Below are experts of layer 4 (counted from 0) of a mixture-of-experts language model. Rows are named router (the router's row for the expert), down (a neuron's output weights, with its number) and show model dimensions 0-127. Each number is 50 + 12 x the weight over its row's rms, rounded and kept within 0 to 99.
After each expert's rows: "comes before" lists some tokens at least twice as common just after its tokens as in all text. This comes from a sample of Wikipedia text that the model never trained on. Tokens count by the router's weight.

# expert 18
router:46 54 55 60 58 51 29 25 47 48 51 65 58 48 40 60 57 59 56 45 61 52 54 43 33 20 46 51 38 75 36 57 42 52 64 49 55 68 33 51 55 71 62 47 58 37 50 44 33 46 52 47 71 58 75 45 41 51 36 60 46 28 63 61 64 58 61 47 57 47 28 45 57 63 55 45 54 40 49 27 77 69 62 42 49 59 63 40 74 37 54 62 55 39 65 65 46 49 50 46 52 42 47 45 36 70 32 59 42 24 51 45 49 58 31 42 33 64 59 35 49 57 52 83 35 47 44 55
down0:52 54 36 58 62 28 59 48 26 50 33 57 56 41 37 46 45 50 50 46 38 39 53 22 51 55 59 40 36 52 51 67 33 52 59 64 50 51 66 58 51 49 47 76 27 40 53 55 45 32 47 41 51 46 52 62 41 39 71 57 26 62 52 57 63 75 38 45 72 59 49 26 42 35 58 55 52 69 55 48 62 44 48 36 45 59 50 66 35 55 47 59 34 38 74 52 34 60 78 33 43 51 59 35 51 54 49 51 32 42 48 32 77 50 52 55 47 67 54 50 58 37 62 55 37 76 39 42
down1:52 61 57 43 49 60 38 46 52 63 53 50 43 33 44 48 52 48 47 48 52 56 48 38 59 54 59 14 28 47 46 67 56 52 50 48 35 66 49 47 38 63 57 48 52 50 39 67 40 42 69 32 59 56 40 16 48 54 54 51 73 36 42 56 49 30 50 65 25 62 44 60 53 46 73 47 51 66 44 54 65 68 63 61 56 45 38 49 64 59 74 42 68 50 42 30 51 59 57 74 42 55 53 51 37 48 63 57 43 37 80 50 66 39 60 53 41 74 61 44 28 50 30 50 66 60 33 42
down2:67 49 43 68 50 39 44 67 35 57 47 34 45 53 44 52 58 80 53 36 30 63 63 46 51 24 27 53 58 55 42 48 36 35 50 66 37 30 53 56 48 47 40 27 34 62 54 39 62 38 50 61 55 57 63 47 68 42 45 55 43 70 46 58 55 67 37 42 45 44 50 41 66 39 35 67 36 46 68 67 44 53 72 53 73 40 58 50 57 37 42 32 41 55 30 75 46 62 42 42 44 46 23 49 46 48 39 45 61 60 41 57 64 43 34 46 77 59 55 36 58 65 39 47 56 63 59 38
comes before: "\n", " The", " It", " In", " He", " This"

# expert 23
router:31 56 58 58 66 66 41 42 73 52 57 45 71 48 44 55 47 55 74 47 69 52 58 63 50 55 46 48 51 55 40 31 43 41 37 60 55 58 24 69 43 69 62 30 72 51 52 66 43 46 51 47 76 61 47 71 15 51 42 52 57 37 68 51 63 63 52 50 49 66 45 52 38 68 49 62 48 21 51 43 69 64 57 60 47 49 49 41 51 70 65 47 38 45 52 58 53 27 46 53 51 48 50 41 39 65 27 55 54 54 42 39 45 53 30 54 45 58 65 47 28 50 33 57 37 45 37 29
down0:60 42 53 42 64 29 44 24 34 54 65 50 46 38 46 47 39 47 52 28 36 36 62 45 47 57 36 63 43 55 66 60 40 19 68 53 43 41 40 17 65 47 53 54 47 59 62 58 20 60 51 60 54 42 47 32 35 55 60 63 49 34 50 42 55 47 57 34 52 61 59 57 80 60 59 40 57 68 38 44 45 64 59 35 38 55 35 44 45 53 54 53 51 37 49 57 45 33 51 42 41 60 41 44 47 56 55 71 43 25 69 45 58 54 61 41 35 35 50 42 49 74 44 55 64 57 68 77
down1:31 26 49 65 58 45 44 55 51 46 38 80 55 50 50 51 48 28 32 55 45 55 33 42 70 51 41 40 74 10 67 60 71 54 48 38 53 43 70 59 42 55 69 53 41 65 51 60 51 55 64 51 57 44 59 55 63 57 53 73 66 41 47 84 41 53 46 35 42 51 46 40 52 50 69 51 68 44 40 52 27 65 26 31 52 42 30 59 53 47 47 39 58 61 50 31 46 50 16 54 46 47 43 54 53 49 37 45 51 64 42 49 50 55 42 52 50 57 46 45 47 52 51 64 60 53 56 33
down2:30 61 55 52 41 56 34 49 53 64 47 51 53 63 48 54 51 36 48 42 42 40 50 36 47 35 56 34 33 31 79 67 61 46 50 31 34 54 63 53 51 40 51 31 49 46 36 78 56 38 46 70 56 73 44 67 45 26 53 43 50 26 28 56 56 70 52 57 52 35 38 41 69 29 38 49 74 61 38 40 61 20 43 47 53 60 48 49 55 52 55 44 50 35 43 71 55 48 58 44 64 56 37 33 71 36 45 50 46 47 36 39 32 54 47 32 49 66 48 43 72 53 46 37 50 50 60 33
comes before: " |", ".", "0", ",", "–", ";"

# expert 2
router:47 63 49 52 55 46 53 39 49 53 63 48 61 49 37 45 51 60 70 36 60 41 54 48 50 38 56 33 54 60 32 54 43 33 36 51 47 50 30 74 57 86 47 41 64 46 48 54 38 61 55 63 61 56 50 59 38 48 45 56 60 42 78 49 64 78 45 53 57 48 43 52 52 54 52 59 36 46 61 24 71 68 67 74 36 55 50 44 52 67 50 57 46 31 48 76 64 45 52 44 44 52 47 42 42 67 40 52 43 42 67 43 32 33 44 57 24 70 60 42 19 40 27 59 39 58 41 46
down0:32 51 35 46 53 45 61 34 42 34 52 74 47 55 23 27 45 67 44 60 46 54 51 58 22 44 59 47 50 56 53 77 55 47 49 33 47 47 54 61 25 55 59 75 50 39 54 41 67 36 42 36 57 49 30 50 46 73 66 54 46 50 43 58 52 64 54 50 45 42 47 58 51 43 29 64 50 61 66 64 61 49 49 48 37 48 48 43 48 68 36 61 88 68 54 35 43 61 37 47 62 60 31 40 54 37 54 39 58 50 67 76 41 56 68 48 71 61 43 67 41 53 50 51 65 51 49 62
down1:30 42 51 64 59 38 58 58 33 55 50 40 61 62 61 54 68 55 48 34 45 48 52 78 51 50 38 60 53 62 52 24 46 51 47 47 54 46 65 40 61 34 52 54 46 68 56 70 49 52 67 39 78 22 43 51 59 54 72 55 53 52 32 50 53 54 32 28 69 45 50 30 60 48 38 61 54 58 65 69 68 34 61 53 39 29 49 63 46 43 38 49 52 70 47 64 66 50 67 50 66 70 56 46 37 45 50 38 45 55 40 45 39 70 33 38 49 42 59 42 42 23 40 49 71 37 41 36
down2:44 36 52 65 46 36 57 47 46 49 58 51 65 47 49 43 46 25 68 48 44 60 61 34 52 63 76 62 58 60 69 46 36 45 51 58 53 72 57 36 39 48 62 49 41 64 52 62 60 47 49 76 55 64 26 29 52 56 62 41 40 51 60 66 58 57 47 64 49 53 69 45 50 49 72 74 32 55 21 55 79 36 57 58 49 58 47 32 54 48 49 29 73 32 34 24 52 58 44 60 35 34 51 39 57 63 28 60 53 44 50 54 51 38 61 36 54 52 47 55 59 32 36 62 57 47 53 51
comes before: "1", "0", "2", "9", "8", "7"

# expert 60
router:44 40 54 57 32 61 48 34 47 55 35 42 53 23 45 54 61 46 70 31 63 28 67 52 43 48 58 41 63 73 38 53 39 57 58 63 50 43 36 53 52 56 83 33 58 19 66 69 51 55 57 64 52 66 52 52 37 51 47 72 44 34 57 38 55 53 36 64 47 47 42 49 50 58 58 63 51 46 44 40 61 70 62 56 40 73 39 39 76 65 52 65 50 55 61 55 42 42 67 60 55 43 49 23 34 74 40 49 53 51 48 55 22 56 51 37 50 56 48 35 41 46 39 69 46 45 50 65
down0:30 43 52 63 26 50 47 33 52 72 31 29 79 42 69 61 37 66 54 46 60 39 69 63 67 63 64 42 66 53 45 45 53 66 61 40 53 40 52 48 50 40 52 66 49 40 45 42 52 64 56 51 45 51 62 58 41 40 51 31 65 62 69 30 46 31 60 59 40 50 70 48 50 45 28 47 42 58 45 35 57 45 41 60 45 73 73 73 22 63 49 45 62 52 46 53 35 33 56 59 59 55 61 68 61 35 59 59 46 54 34 45 49 54 41 53 42 34 59 61 45 45 43 52 37 62 68 70
down1:46 35 42 50 49 58 46 42 52 42 36 64 43 65 62 53 46 53 27 58 62 54 22 63 35 62 50 60 34 38 42 42 42 56 68 49 53 57 40 44 43 48 66 59 49 61 59 53 33 54 22 53 45 39 38 56 35 56 61 53 56 62 46 46 48 59 52 35 42 70 52 50 48 59 27 58 52 49 48 45 71 54 50 43 55 44 57 46 44 47 68 72 67 71 86 58 65 71 50 52 56 72 42 68 50 59 33 48 42 28 33 51 67 55 72 63 53 58 42 26 70 43 48 36 52 61 21 51
down2:57 09 65 38 58 44 65 53 50 51 52 36 53 61 66 53 39 59 55 44 57 35 49 58 37 54 59 75 61 51 45 31 62 71 55 44 52 35 73 49 44 58 69 67 58 56 44 37 51 35 48 21 63 62 47 42 42 57 50 58 46 52 59 50 48 37 29 58 37 24 64 65 41 59 46 61 45 55 52 47 73 42 43 35 77 67 30 61 36 33 48 41 51 48 50 67 64 59 40 40 53 47 54 47 63 46 25 48 61 58 72 48 36 57 38 37 43 54 43 45 32 50 67 35 62 58 43 54
comes before: " of", "s", " was", ".", " is", " in"

# expert 68
router:51 44 47 52 71 55 25 31 48 60 47 31 50 41 68 53 48 54 49 13 57 57 61 58 42 41 32 29 59 57 37 54 35 68 52 61 43 42 36 57 49 50 47 45 47 34 54 50 57 65 47 52 58 58 43 48 29 48 45 67 50 35 49 56 74 65 53 42 54 64 42 44 32 53 49 63 49 36 42 43 64 71 54 70 38 68 59 47 76 56 72 61 44 38 61 67 64 34 44 50 52 33 38 44 24 63 56 77 37 52 57 39 40 38 43 42 48 61 61 38 43 71 48 58 45 66 56 65
down0:54 52 57 57 37 49 35 46 53 57 60 45 39 40 58 66 36 39 30 52 45 62 32 60 58 54 44 49 37 57 71 41 58 51 50 41 61 43 51 63 47 44 40 76 29 42 65 32 42 48 53 60 52 28 61 56 48 57 67 46 38 66 44 65 66 30 44 58 53 54 57 52 67 68 62 50 55 59 65 34 40 53 47 39 72 42 72 37 44 66 55 43 34 47 75 64 64 60 36 56 35 58 44 55 38 33 50 64 46 48 57 61 56 28 24 67 55 28 48 44 35 58 64 86 44 42 41 60
down1:66 36 50 17 68 42 77 61 51 34 60 53 52 66 56 37 26 46 61 84 54 62 33 40 31 47 36 59 60 50 62 28 46 28 51 50 37 55 54 36 41 54 44 63 60 64 58 60 62 35 50 33 48 51 47 44 52 67 42 53 48 43 35 44 50 52 59 38 53 45 64 45 53 48 55 53 56 53 66 35 59 57 31 29 62 53 51 43 38 53 50 33 59 50 44 32 61 37 48 47 60 47 53 66 65 27 63 37 67 28 51 32 48 58 55 40 25 47 45 66 36 65 53 42 67 57 50 57
down2:41 59 58 32 54 43 36 52 33 55 60 39 44 83 54 29 53 58 37 36 43 43 55 39 59 34 26 64 53 48 46 51 61 69 43 41 53 44 59 26 47 39 48 41 35 57 43 52 64 30 45 42 46 50 43 68 42 65 53 60 63 39 65 49 34 46 78 39 47 60 51 54 43 55 46 42 62 62 76 44 54 33 38 52 64 56 60 25 62 57 33 55 41 69 50 34 22 58 30 53 57 63 43 56 73 42 41 42 40 28 44 37 46 54 54 37 35 40 58 52 56 60 70 44 62 60 60 59
comes before: " of", ".", " (", "ing", ")", " in"

# expert 36
router:44 48 50 71 37 43 54 43 40 74 52 46 49 48 50 47 52 77 69 27 62 51 79 49 45 28 56 44 41 54 53 51 36 31 43 65 49 32 31 74 42 67 55 44 42 39 47 63 33 57 38 53 53 53 62 73 46 55 33 51 55 45 80 52 57 67 52 45 45 58 35 51 55 62 48 54 43 36 56 40 51 48 48 53 56 70 48 43 59 63 70 78 46 45 43 55 54 32 66 60 47 24 58 44 40 66 36 61 25 50 45 24 44 45 33 36 51 52 53 46 37 68 49 71 46 50 50 48
down0:45 61 53 41 47 39 49 43 45 59 30 50 45 65 60 63 76 43 34 61 58 71 44 46 45 43 34 59 50 47 67 40 41 69 41 36 68 41 46 71 37 40 51 61 46 45 38 51 48 53 38 40 35 66 34 47 31 55 57 51 42 51 39 67 49 42 61 43 55 31 38 81 35 57 25 55 41 53 41 32 35 46 43 52 51 49 70 43 80 50 66 34 55 58 60 68 61 55 51 54 66 47 56 82 71 61 47 50 64 49 42 31 49 37 44 52 54 26 51 73 61 63 52 44 50 58 62 42
down1:52 69 48 62 50 48 37 49 32 44 30 32 69 39 50 69 34 26 59 44 52 64 62 56 65 38 52 55 55 47 69 49 40 30 64 72 35 53 16 41 50 58 82 39 47 56 54 42 60 64 47 66 41 39 62 37 31 65 38 44 26 46 58 62 43 50 71 59 61 40 45 56 52 34 53 29 34 50 48 51 67 45 41 48 52 37 62 45 44 44 59 69 53 41 56 49 84 49 49 43 42 61 52 59 66 43 44 50 49 54 38 49 71 48 70 48 54 37 35 48 54 59 59 56 44 28 50 56
down2:30 41 49 68 40 53 49 34 75 60 55 44 63 41 35 59 40 38 51 62 50 51 71 48 65 58 39 61 57 39 35 60 56 54 51 40 54 42 70 47 53 40 51 61 30 67 34 49 45 77 70 42 58 61 50 52 78 37 27 61 49 45 51 54 35 40 24 61 53 55 45 49 50 36 68 55 49 66 41 46 54 32 39 55 55 56 57 33 55 55 45 39 42 70 60 41 54 54 60 29 61 63 63 65 48 33 35 50 55 64 53 35 77 57 58 48 79 40 30 44 51 56 67 49 73 54 39 50
comes before: " ", " Preced", " Party", " Year", " No", "---|---|---|---|"

# expert 75
router:44 63 48 66 66 51 38 43 46 68 57 45 49 51 56 59 61 58 51 40 56 41 67 54 33 36 46 55 49 77 49 55 44 28 47 67 29 39 36 54 49 73 61 45 52 44 57 71 35 50 32 64 77 55 50 62 37 39 45 58 52 16 65 54 78 73 41 55 60 51 45 50 41 62 59 57 72 55 47 33 58 57 47 55 52 46 48 47 54 60 61 48 41 48 34 53 50 51 53 42 60 51 46 47 39 59 30 71 19 31 52 48 43 20 41 48 42 59 72 29 49 50 36 64 45 66 47 47
down0:51 56 66 58 57 64 40 67 43 68 38 31 54 25 48 32 73 56 29 64 38 65 54 57 49 39 52 65 61 53 44 44 62 40 48 46 42 52 41 64 38 57 47 27 51 42 48 28 57 42 64 66 27 22 64 59 46 33 50 58 61 47 24 43 33 50 44 46 43 59 41 60 53 61 62 62 60 42 44 71 59 38 51 55 67 52 52 60 52 52 44 49 55 35 55 55 36 32 44 46 49 54 36 44 53 46 73 73 37 66 55 45 60 45 32 51 31 55 37 60 60 70 57 64 33 35 44 77
down1:29 76 72 28 59 51 35 72 43 52 45 58 48 41 43 58 55 31 64 59 59 56 44 63 57 32 47 36 63 57 54 68 50 49 60 43 39 39 31 52 69 78 52 64 38 35 57 40 62 55 50 52 46 50 52 48 45 29 48 40 41 61 36 71 29 41 48 61 45 58 49 56 46 58 50 55 76 52 48 38 59 50 55 40 52 47 33 52 63 52 66 58 63 51 64 39 55 87 58 71 35 48 76 34 54 54 50 49 32 77 50 42 57 50 48 66 53 53 38 58 41 35 35 54 36 42 36 46
down2:43 26 61 52 31 41 43 54 51 66 49 57 60 51 57 37 68 33 56 71 61 26 49 57 45 38 38 66 61 47 41 42 41 29 43 48 47 45 46 78 63 51 53 51 71 62 39 41 38 59 36 43 59 72 65 56 54 56 39 44 38 49 56 61 34 42 54 61 27 36 34 45 59 57 70 56 72 40 72 63 36 45 45 48 60 37 58 59 33 47 31 39 25 56 32 54 34 56 62 51 61 52 60 52 41 50 52 56 59 43 59 51 46 55 37 56 79 68 54 66 52 57 59 46 76 51 31 41
comes before: " and", " the", " he", " which", " but", " a"

# expert 74
router:39 26 67 54 52 43 40 33 64 37 57 42 46 68 65 61 46 55 56 50 52 60 60 50 49 43 44 46 37 76 42 45 39 59 46 53 34 56 43 55 52 48 61 34 65 34 44 83 39 53 50 65 45 88 46 72 45 40 56 51 46 50 43 27 58 62 79 41 52 54 35 79 29 59 63 49 58 46 67 30 51 64 56 58 65 67 56 24 52 53 45 47 49 32 50 37 59 43 48 58 53 36 65 40 52 67 25 41 55 51 64 53 46 46 50 31 53 39 52 50 41 36 61 46 38 53 56 39
down0:48 64 40 64 46 75 42 42 55 68 49 34 36 37 20 59 39 25 57 33 55 50 60 58 51 53 40 58 30 57 41 47 63 44 52 53 46 78 49 44 41 28 66 47 36 55 27 39 62 57 47 65 42 36 36 66 58 49 38 43 52 40 48 62 50 51 65 45 38 12 49 42 49 64 34 62 64 52 44 49 38 47 49 47 52 55 66 49 44 52 72 65 75 55 64 52 46 59 37 60 66 48 57 52 82 56 55 41 53 44 43 48 54 34 36 56 39 34 37 63 43 53 37 58 37 48 61 65
down1:36 45 29 58 49 60 29 38 41 75 77 58 42 57 50 48 39 48 48 63 47 38 64 48 56 54 46 48 39 62 45 50 57 36 65 50 34 61 54 20 48 39 60 22 32 50 56 42 49 41 45 42 34 61 45 45 50 50 42 48 65 37 70 55 50 41 45 51 33 35 36 58 45 49 46 44 38 57 43 52 32 57 28 50 56 59 33 71 46 54 72 54 57 69 37 61 54 52 59 25 51 35 52 41 22 53 37 38 34 75 56 28 50 61 25 50 54 60 39 40 49 57 69 51 61 32 61 54
down2:38 29 37 53 30 16 65 55 72 46 53 61 42 41 34 48 42 64 39 48 37 48 61 67 57 57 45 40 71 57 54 46 51 68 70 58 44 46 49 70 41 66 49 57 45 31 48 29 57 61 50 60 36 27 40 45 71 48 50 45 70 48 49 45 29 47 59 51 54 60 55 48 46 50 45 61 40 42 60 49 67 39 37 41 25 45 59 48 45 41 59 61 45 38 30 34 41 59 52 65 38 40 48 39 57 53 27 40 40 53 27 49 73 58 30 61 41 51 59 25 63 63 65 53 52 55 31 59
comes before: "s", ",", " of", " and", "d", "ing"

# expert 62
router:56 73 49 74 39 38 33 32 48 70 52 49 84 49 30 44 52 71 55 34 52 20 47 58 39 38 39 45 46 67 50 49 31 19 45 57 49 47 39 66 42 60 56 37 65 47 40 71 42 53 48 44 68 55 52 63 40 35 45 77 61 52 49 50 83 65 42 45 53 44 37 48 56 46 82 60 46 45 59 35 56 74 61 57 38 45 45 45 50 69 61 53 51 44 58 59 62 44 65 60 55 46 54 53 43 53 52 33 51 46 51 34 54 59 46 50 44 55 60 47 37 61 43 63 37 59 43 42
down0:38 49 46 68 59 53 77 62 54 44 53 27 51 40 66 62 45 51 65 36 48 33 39 46 50 44 56 50 42 62 69 49 55 58 59 75 57 62 38 29 34 33 72 41 51 24 70 59 53 48 32 39 41 25 43 47 36 54 52 57 46 47 40 45 49 43 42 48 52 57 63 50 39 52 31 35 38 59 48 47 52 50 63 55 47 55 85 69 40 56 75 50 55 53 41 61 36 67 53 45 59 43 42 42 50 52 57 34 40 44 34 45 48 62 78 35 47 43 51 54 73 50 25 69 55 40 48 70
down1:42 36 27 49 69 59 74 52 38 58 54 55 40 47 69 37 60 48 29 52 34 43 63 39 46 56 46 60 58 52 37 60 46 66 42 25 58 72 20 60 55 47 58 50 67 46 58 52 51 52 39 39 53 49 62 39 58 46 55 66 39 35 34 67 57 55 38 39 55 42 42 32 45 55 67 57 52 58 41 63 31 52 42 49 45 39 61 46 35 21 58 43 44 45 49 59 51 74 52 58 36 52 82 32 46 57 52 37 52 65 49 33 54 45 35 58 38 46 57 18 46 60 44 37 61 71 60 70
down2:47 48 35 41 29 52 65 42 41 56 34 52 48 66 45 41 42 59 30 36 43 39 59 53 70 61 48 66 38 48 60 43 52 54 54 59 48 61 39 49 46 59 27 69 42 64 47 43 47 33 53 57 68 39 51 61 38 32 49 54 54 57 65 46 53 49 41 36 62 48 51 59 61 48 32 72 41 36 55 43 56 65 66 83 55 35 55 62 43 74 52 55 46 62 43 26 58 62 56 69 53 41 58 34 31 52 30 62 31 51 73 38 72 57 54 50 50 45 41 39 43 36 44 48 70 18 38 72
comes before: "|", "==", "\n", "===", "-", "The"

# expert 4
router:39 47 47 68 55 66 20 48 59 52 69 29 58 49 37 54 49 47 57 51 50 38 54 40 36 51 33 31 56 70 39 45 46 24 49 49 46 52 31 83 52 63 46 49 56 46 50 61 45 63 49 51 64 42 43 69 45 45 43 60 73 27 61 37 73 66 61 46 52 68 47 51 52 54 65 58 59 38 54 26 53 50 45 62 54 58 79 37 38 59 60 58 50 53 42 42 49 40 44 66 63 59 47 57 40 45 51 34 38 43 51 41 42 17 51 46 28 71 49 42 42 61 40 74 42 69 49 52
down0:67 36 57 28 58 57 47 31 30 53 45 22 26 51 59 56 44 70 44 42 41 59 42 51 66 39 37 44 64 42 61 41 42 50 53 34 38 39 46 36 54 49 65 67 26 55 34 46 44 53 58 47 50 83 52 66 67 68 36 47 50 39 42 63 66 67 55 48 48 48 54 64 67 42 30 59 64 61 79 53 52 55 60 39 28 46 27 50 50 46 26 57 32 44 48 52 56 46 49 68 49 46 47 46 52 62 47 43 42 49 44 38 37 58 38 53 63 21 54 64 45 48 78 55 44 53 44 51
down1:36 65 38 59 28 29 54 35 48 43 40 66 19 54 41 39 48 38 32 71 56 36 45 58 54 67 45 58 69 39 61 58 61 36 61 41 56 51 59 41 58 54 68 33 43 55 57 35 71 46 61 51 39 30 54 59 35 39 53 47 43 45 55 56 70 42 49 53 69 53 50 53 60 42 38 70 67 50 53 70 45 44 26 57 68 44 46 33 43 19 47 65 73 44 40 44 40 35 55 52 67 59 48 34 57 36 56 52 62 43 43 25 56 61 55 41 43 42 63 41 46 50 47 29 48 53 64 65
down2:38 28 54 45 37 80 58 60 56 50 65 39 18 47 50 44 40 35 54 45 54 43 61 53 57 38 56 63 58 18 35 64 37 61 67 37 56 77 48 43 53 58 79 56 25 31 57 53 38 28 63 48 46 58 42 63 45 56 34 67 34 35 44 50 54 62 48 52 40 41 61 60 52 69 64 48 39 47 51 39 44 52 62 64 46 45 53 65 56 48 57 66 61 53 59 63 38 41 44 49 59 42 35 58 31 44 41 59 60 59 50 45 39 50 46 46 69 53 22 44 52 51 64 31 38 34 66 43
comes before: " the", " a", " his", " her", " their", " an"

# expert 5
router:41 70 75 65 59 46 31 35 44 54 78 45 48 57 45 56 59 54 57 41 65 42 48 68 47 44 48 31 40 56 30 49 43 44 42 61 32 59 37 51 50 53 69 45 59 41 35 56 45 45 48 54 70 57 59 70 16 39 35 66 52 39 85 48 54 66 41 50 62 49 41 47 32 62 52 51 67 37 45 34 61 76 53 57 44 50 49 38 58 46 72 55 61 52 54 57 59 46 45 50 75 52 57 48 50 47 25 47 34 37 41 43 37 37 43 58 42 76 67 28 45 61 50 51 54 50 37 48
down0:40 41 60 58 54 49 59 55 64 73 59 45 47 30 37 63 51 61 29 39 51 59 44 53 51 61 67 36 50 32 57 76 41 65 70 53 50 47 59 48 59 44 44 68 76 46 47 60 49 37 62 71 33 48 66 51 38 50 46 53 65 55 54 64 44 41 45 23 60 57 47 24 45 47 34 46 83 56 43 53 33 36 30 65 43 44 63 51 43 42 60 62 47 46 22 42 44 57 21 48 58 41 70 54 37 59 44 52 32 55 46 55 39 42 39 44 46 58 46 28 59 45 55 46 56 73 45 32
down1:43 53 60 40 37 51 53 42 36 33 48 45 25 51 45 38 59 52 43 36 36 56 67 60 67 24 39 50 43 47 39 49 40 50 46 56 45 62 51 46 67 44 58 67 60 46 57 45 52 40 38 35 61 34 73 50 65 57 55 76 36 60 52 64 60 70 51 31 35 55 52 63 40 47 49 56 51 48 85 63 41 61 63 62 47 30 42 66 36 56 46 54 55 48 49 31 40 38 36 52 38 64 51 36 44 42 20 49 32 49 79 53 59 50 34 34 41 56 56 55 67 29 31 43 62 32 55 54
down2:54 44 50 41 47 56 56 52 65 49 63 64 66 34 65 65 41 59 39 33 58 31 68 36 21 52 36 40 57 52 37 69 50 39 40 36 50 49 44 55 44 48 32 63 56 50 55 42 45 62 45 65 37 54 45 46 58 36 36 42 27 68 54 66 52 48 27 60 59 59 69 59 63 46 27 56 37 80 32 38 43 71 49 34 55 39 56 42 37 44 62 64 50 29 37 48 57 77 42 67 59 63 62 58 55 37 64 40 45 53 38 70 59 53 49 55 43 36 62 49 58 46 48 48 42 40 23 39
comes before: " ", " and", " which", " but", " who", "6"

# expert 78
router:55 66 41 60 60 49 47 42 78 39 47 43 42 53 70 63 68 55 50 48 63 49 60 53 35 42 41 38 56 58 39 27 45 52 38 54 52 60 50 63 42 51 69 47 44 50 34 56 45 61 34 44 63 49 55 54 22 53 29 54 54 50 55 31 52 69 59 40 81 76 46 55 38 48 56 77 71 57 39 49 69 51 58 55 55 60 66 47 52 68 65 67 34 53 37 49 28 34 69 41 58 43 51 44 42 55 52 39 30 45 49 40 49 30 49 22 50 38 43 45 54 53 54 68 48 66 21 43
down0:48 54 62 56 32 40 47 39 42 45 69 48 60 39 51 56 51 55 42 69 39 55 38 53 60 35 49 50 44 67 59 67 59 69 58 36 74 48 60 60 40 60 52 48 49 32 47 56 63 46 59 36 53 47 52 62 79 45 67 47 59 75 67 40 59 32 51 39 81 37 48 45 56 57 21 45 52 57 48 47 44 43 51 40 72 52 58 48 34 56 72 68 58 40 47 54 71 35 68 57 32 31 48 44 44 41 51 54 51 57 19 40 50 25 50 57 20 50 51 51 47 42 40 73 53 39 49 63
down1:49 57 43 33 53 60 48 40 48 56 54 44 46 45 60 47 30 58 50 39 46 59 45 58 33 43 46 59 67 49 55 58 40 32 44 63 37 57 71 59 55 58 54 58 30 28 67 34 84 41 39 40 63 74 59 64 52 63 67 51 52 64 44 64 40 54 42 34 27 46 58 59 55 66 48 49 67 48 57 52 36 53 71 54 40 45 61 41 45 26 41 37 56 64 58 48 65 42 70 78 34 46 32 62 51 65 47 36 63 68 43 65 64 40 46 40 69 35 59 33 52 48 35 36 46 67 59 64
down2:56 60 55 58 62 46 46 26 53 42 62 54 49 57 68 75 19 31 57 53 56 43 29 31 43 52 45 56 51 73 32 74 52 58 62 46 60 52 61 16 38 56 59 54 37 54 52 36 55 50 36 38 64 51 36 50 66 49 60 64 50 60 57 21 61 58 42 64 66 49 47 62 51 46 49 59 61 43 55 38 60 45 45 32 75 42 56 74 44 53 51 77 41 44 57 44 58 64 54 38 44 58 30 51 46 53 59 60 38 51 41 52 71 47 52 57 68 52 44 43 64 53 28 46 44 65 64 30
comes before: " by", " to", " in", " with", " for", " on"

# expert 30
router:37 56 47 57 50 50 44 68 66 50 47 20 34 68 63 67 75 55 50 20 51 41 41 47 45 27 40 42 51 75 35 39 43 38 49 59 66 50 43 57 33 64 61 55 61 45 58 58 33 54 45 48 49 64 60 62 46 39 53 47 43 53 50 24 56 60 55 60 57 47 31 46 34 54 50 49 75 54 41 59 62 46 75 49 52 60 65 43 53 55 36 69 61 45 48 43 37 32 70 51 53 46 61 18 55 65 56 43 32 54 59 29 47 21 48 46 46 59 55 44 46 61 59 56 31 68 43 51
down0:54 53 61 51 46 32 60 47 55 30 56 37 57 37 57 64 45 56 48 18 41 42 58 45 49 46 22 42 66 63 48 63 38 45 23 40 48 48 53 55 45 51 36 55 40 55 59 50 52 56 61 35 58 51 44 45 68 59 58 41 59 20 59 62 62 74 50 54 40 54 39 41 51 58 47 62 48 51 14 49 56 50 35 65 73 32 58 47 43 41 55 61 55 42 48 28 58 52 52 34 43 31 56 80 51 48 44 64 26 59 29 51 51 45 63 56 23 58 40 53 64 52 61 34 68 49 67 47
down1:49 46 53 48 63 43 52 54 45 53 43 34 48 82 44 27 58 64 59 50 61 58 40 36 42 55 48 53 74 57 44 34 39 62 54 63 41 38 74 51 50 65 35 49 74 66 39 41 39 51 56 39 60 53 60 26 26 78 65 30 41 72 47 39 42 41 45 39 44 23 31 63 55 47 71 67 47 64 47 46 49 39 41 67 71 38 59 36 60 40 60 59 69 49 53 36 69 42 37 59 47 44 48 49 46 43 43 72 49 44 26 54 28 49 52 49 58 47 52 48 44 39 50 46 37 66 46 43
down2:25 50 45 63 34 59 60 47 50 44 71 49 51 61 36 49 43 66 31 46 53 27 42 62 71 58 71 59 24 32 56 46 56 28 52 50 60 59 65 52 56 59 48 54 38 50 70 35 49 66 56 52 48 52 61 42 18 40 45 46 44 55 49 42 57 44 53 43 45 63 42 34 55 70 70 46 31 52 56 40 32 13 66 42 47 54 41 39 47 63 53 42 51 51 78 53 64 70 49 58 38 47 45 52 61 53 46 45 31 29 45 40 70 32 47 39 39 42 31 54 49 65 46 57 65 49 52 42
comes before: " the", " to", " a", " of", " that", " in"